config.toml
n_experts = 96
moe_layers = [0, 1, 2, 3, 4, 5, 6, 7, 8, 9, 10]
balance_bias = true
shared_expert_gate = true
n_head = 4
positions = "rope"
parallel_block = false
init_std_up = 0.0312
init_std_down = 0.00667
optimizer = "soap_variant"
Below are experts of layer 3 (counted from 0) of a mixture-of-experts language model. Rows are named router (the router's row for the expert) and show model dimensions 0-255. Each number is 128 + 24 x the weight over its row's rms, rounded and kept within 0 to 255. Numbers have three digits each.
Before each expert's rows: a language model's description of what the expert responds to; "gets" lists some tokens that make up at least twice as much of what it gets as of all text. This comes from a sample of Wikipedia text that the model never trained on. Tokens count by the router's weight.

# expert 18
Description: Month names after a day or in dates, such as March, June. Also byte pieces inside Chinese or Japanese characters and other odd word fragments.
gets: " ", "in", "4", " March", "°", "3"
router:143107151097138100122122108126108096104079164091120150118129104086122144111141136108098119116121125061127119132107116104110127126126152109122154170115181103123132113140071151127129120110129092130123165130131127174140104125126136127104149148139122096131121121143119078120141124141143134129118129079156096142140154092173156118129120070119125168107157120082098118083108145108111102157150105107153128143161146137144168154177136125119099111130171127082136101162146114093101118140116102181139077124152137075102108144100155130139118103091145079093160114172103129084124109117088121139152130077154138127111153143127114115141115146117077143124149125079104140128124096181181096147125127120145121120123115107126123124150093108169094130160114130105139125088094128121131129121138100

# expert 53
Description: Verbs was, is, were, are, been, being and pronouns he, she after a subject, as in "residents were under" or "(1748–1797) was".
gets: " was", " is", " were", " he", " are", " as"
router:105093147083140104162146106122055100130106125143121129078156085132121136151166122118117110117144100090107123135121098136125139110117125120129135118114107139082094113124125127089129145121113085135103149097150131136126127093110102155126127101130089071139119173134088131125101147152098105095063106137120102156160145078130172108093148115084133135118119144126140098099133137098119135130137107126149158126111140160140139132160171138146154191078133135105137122109152113107146128183126087133102118153157096121124121158098145195096173092119145139122158104150117147118111105113123147157155124120140108159134136170109110146112151104090097141098125140143103130096151074123114113132111141184146116120139158133095108118154108100131126103158106135131135081097116151100123119106102125

# expert 4
Description: Spaces and dashes opening cells in wiki tables after a pipe, before numbers; also list-item dashes and headings like Personal, Scientific.
gets: " ", "-", "\n", "Scientific", "Personal", " =\n\n"
router:116090137114093128102139106141090105126102135123136147107120100097119106116133104123132148114108119102137131145143114117132121105122118118115129110096135128086099131100132170120119107067106130147111145101137154160149120077114101168128128122167101125128109147144098114107096123130146095108103063116146121152126121119161121089153122115146152155108146124120123094108122150116113114139141116118142137123130170139127100119147128065110115182116202148127148110130146101112145160116109129179104090140136116136085103127074143134127124138098099105077141123135109112106114146126120147185148126105172119138129148143113117148163083138122107150132143127090132147124144079145151094096128157150047123144129148139096106145133129079132089133142131182143121112094068120075139069104108102

# expert 51
Description: Column separators, year prefixes like 201, 202, and table headers in sports and election tables, such as Total, votes, round, —.
gets: " |", "202", "201", "0", "200", " —"
router:110140162111112104147136102132120119144118133125163146072150127087140161143123124089145097110113113099110108158129127130117145098146131097128121121112121115057132083123110154111120110112109101147102112126162133145172110117115097147118144126102154124148125162182155128101098148133140115105099143085145122146164141109161129137097149145124152129121121094123086110145109135115091095137137116131115150139122137119106131136144136109124104182129138144091157128105129108123127178123117132143085131150118135112102138127087197179115168103091112116115140078143124128113124122083089158152165110117137140139068135155148088110128099116109126083149165084105140142088145118130119101107141156176056104136134183172114095123130112131108107170113101171102169145130122108126139113131094103

# expert 11
Description: Commas inside numbers such as 6,587 and 35,000, blank cells and pipes in tables, and commas after quotes or brackets.
gets: ",", " ", " |", "),", ";", ".,"
router:099113123111119103148105098137099114100121159086143145100123123117112158138136122109136130140136107101154121131124120128104139126108137116128102149121132129094111076109101143121123115109115114164084153113160142140134134125120102143107148111153106076104112125143106077116121129132129091093100108123178111148126112095122127139114149149092122158131136126116152098130142148123121095138145089135154175109134132143104157141121151088133143129148148148123124080121138106138124142144066124136123100118103059122071082135107149148097173134123135117094136114143125115132138126112079139174168119136163114129164169143117109117134135123127090112069137104133093137115131126145115092100129140139061070116119178144074078129144104129125104155151122129099140127136089138092124071056070109

# expert 2
Description: Prepositions and commas that open dates or durations, such as in 2024, month of July, and month names like May or August.
gets: " in", ",", " of", " In", " May", " August"
router:142095123089131121163120114150117118085129173076138162090130134104124170099136147110096127132110131099149097157163122125108181096112155127155118099111139122127127129112096113129117157123125128130103158116161150142139117119118118152104162135108142132107128102115157112126134142140113135123113146107162074186158136074150163126077121133131101161095188097134090105108087154136133092146133098132160176123123185110085164148144127102119133125128155137116146117142166124096121145138106136165125105117135113097086112123118167140081162093120147113136165130146111126103133104119106137142183123119141152121128144166119078107128119085138093090118171123110103149119166125136112107104137130121096100148099183155123110147147130111150073165153097122091143159108114119105113126104120127

# expert 9
Description: Line-break tokens ending list items, table rows and headings, as in taxonomy lists after Genus lines; also group nouns like team, club, band.
gets: "\n", " |\n", ")\n", ".\n", "\n\n", ";\n"
router:073102168126122109129091114122118114133117113113130137131171150129144140132148071123066123117098089140143132183128124128120128099120128108109082141139179139083099098088118138119110141115122096139126138109144130141131131111097134152076138139128129090084120176155107119112113142134133103105123111079138101140152114111143130139140134112156141132112165118119090102097160133119125098116153122130128127151157152158139163147139143127118180130120141151117163127162132123106134157119147056145132049133137107110102128117122102128107154101103145141099140093141126178128109098119110129153156115130165132145105167116106124139176145128109099139107114098082091183103128097115125081087131128139125085131113116162119107108165121126138098134142109156107147108132082169106133069135125075

# expert 59
Description: Sentence-ending periods with line breaks, closing == or === of section headings, row-ending pipes with newlines, and opening quotation marks.
gets: ".\n\n", ".", "\n\n", "\n", " \"", " |\n"
router:094096129127104117155131091133145117108111141132145155123108128131097111118170105112097125118106110079120130163127100109114180109134160130103119115083130141100122104108117137108083155071129077138104181125144123121144080098122127167118142117124117118114122151143150136070095130130134084112110086110188075161161154127135139098081127139148173141118139125122083117088134159108115090147131099121134121123126135126118144147138126112093164144113145141114128124153132101119148152134115083129088102148179130124094119148124113138103130117105120117120117131154114132140083102109144129134140101107146137154122114202105117126184113108123088098134123133142098143069132102131145109112114132114126067105109153131133109126157078128095121126165114168097121125127097146108154076107084105

# expert 13
Description: Short word-internal or word-final pieces such as d, th, ug, am in names and rare words, plus ordinal suffixes like 5th.
gets: "th", "d", "g", "am", "ad", "ab"
router:137106137114116133168122106118101121124087196123105156119134128117115131160157112123095147119135122072074085134135117113126177070123112134152051125090137130130140109121109142093116121100099099147122142086132160154128111121097114130128157114129139110091133148164135133107130180116147124119122071171141096151140167107149187131120138097132104132115138125117102123083123160082104093181176093094185120137182145156148140139190148096141174119119146151115136078131143117109117153137104124133126113167135124107114128147129148131134159147095177114139123112143124152123130137131121153139137118113145102144144135137105092122139097125124092098117153118139105131105124134148114118130174136167128148134119125157112141124162113077108129135153100110085151148100114155131109125092121130

# expert 42
Description: Short vowel-heavy pieces ending foreign names, places and taxonomic or chemical words, such as -ou in Goumou, -um in yttrium, -us, -oki.
gets: "o", "i", "u", "a", "in", "us"
router:128127128096114077108092074122130104128109165120117143133126121117131115143136113105079120161119123112115094129179090103115175092107130116141117122084179106104138100094103150095120114110119117143117175111137160144132121101128101127118146133092094092127129154159119119115120140123105140118125133131145081132129176121154126074134160172140126136147130148111140114096155136104134108180147114123122144165151134170143141172169174103134116122143193140107146106148149117132101115164091117135117110167158125071107121147127117135116164154087104119128139103143108116122115170119100126147150130079159112187162167137120124109136104106106124078091156145087065140127136100127127104104139141113125130154127106146101124155145120106089096131152125112126163099103126181114140139108141103

# expert 10
Description: Word-internal pieces like an, er, en, ro inside words (Afric-an, S-en-ator), plus adjectives such as National, local, English.
gets: "an", "al", "i", "ar", "er", "ian"
router:112114144124097078124076110134132098112153123134115129144155104150116144106130111093119133139144121112126138149144089091136117123112105108124098138135151146124096136087136144108116146132117121182120130076131152121158087102085098117114118116140097113105092147144091131119110123160106114114107124110133134165130136112158146124110141140150138176120122126095134067132115167109096124160143128109155138141106160123119083159137172107117122133116152171103130138140169085123135146136138111119131103129123114100139101136109117113108165142106121122115165103171104112144081113100097144141145094097209091147141173133094149097090083075126110136144172084067133155136157149152127099095135149167101088105110138147093090120138125100116114143113110138099145075126135114122182124142146109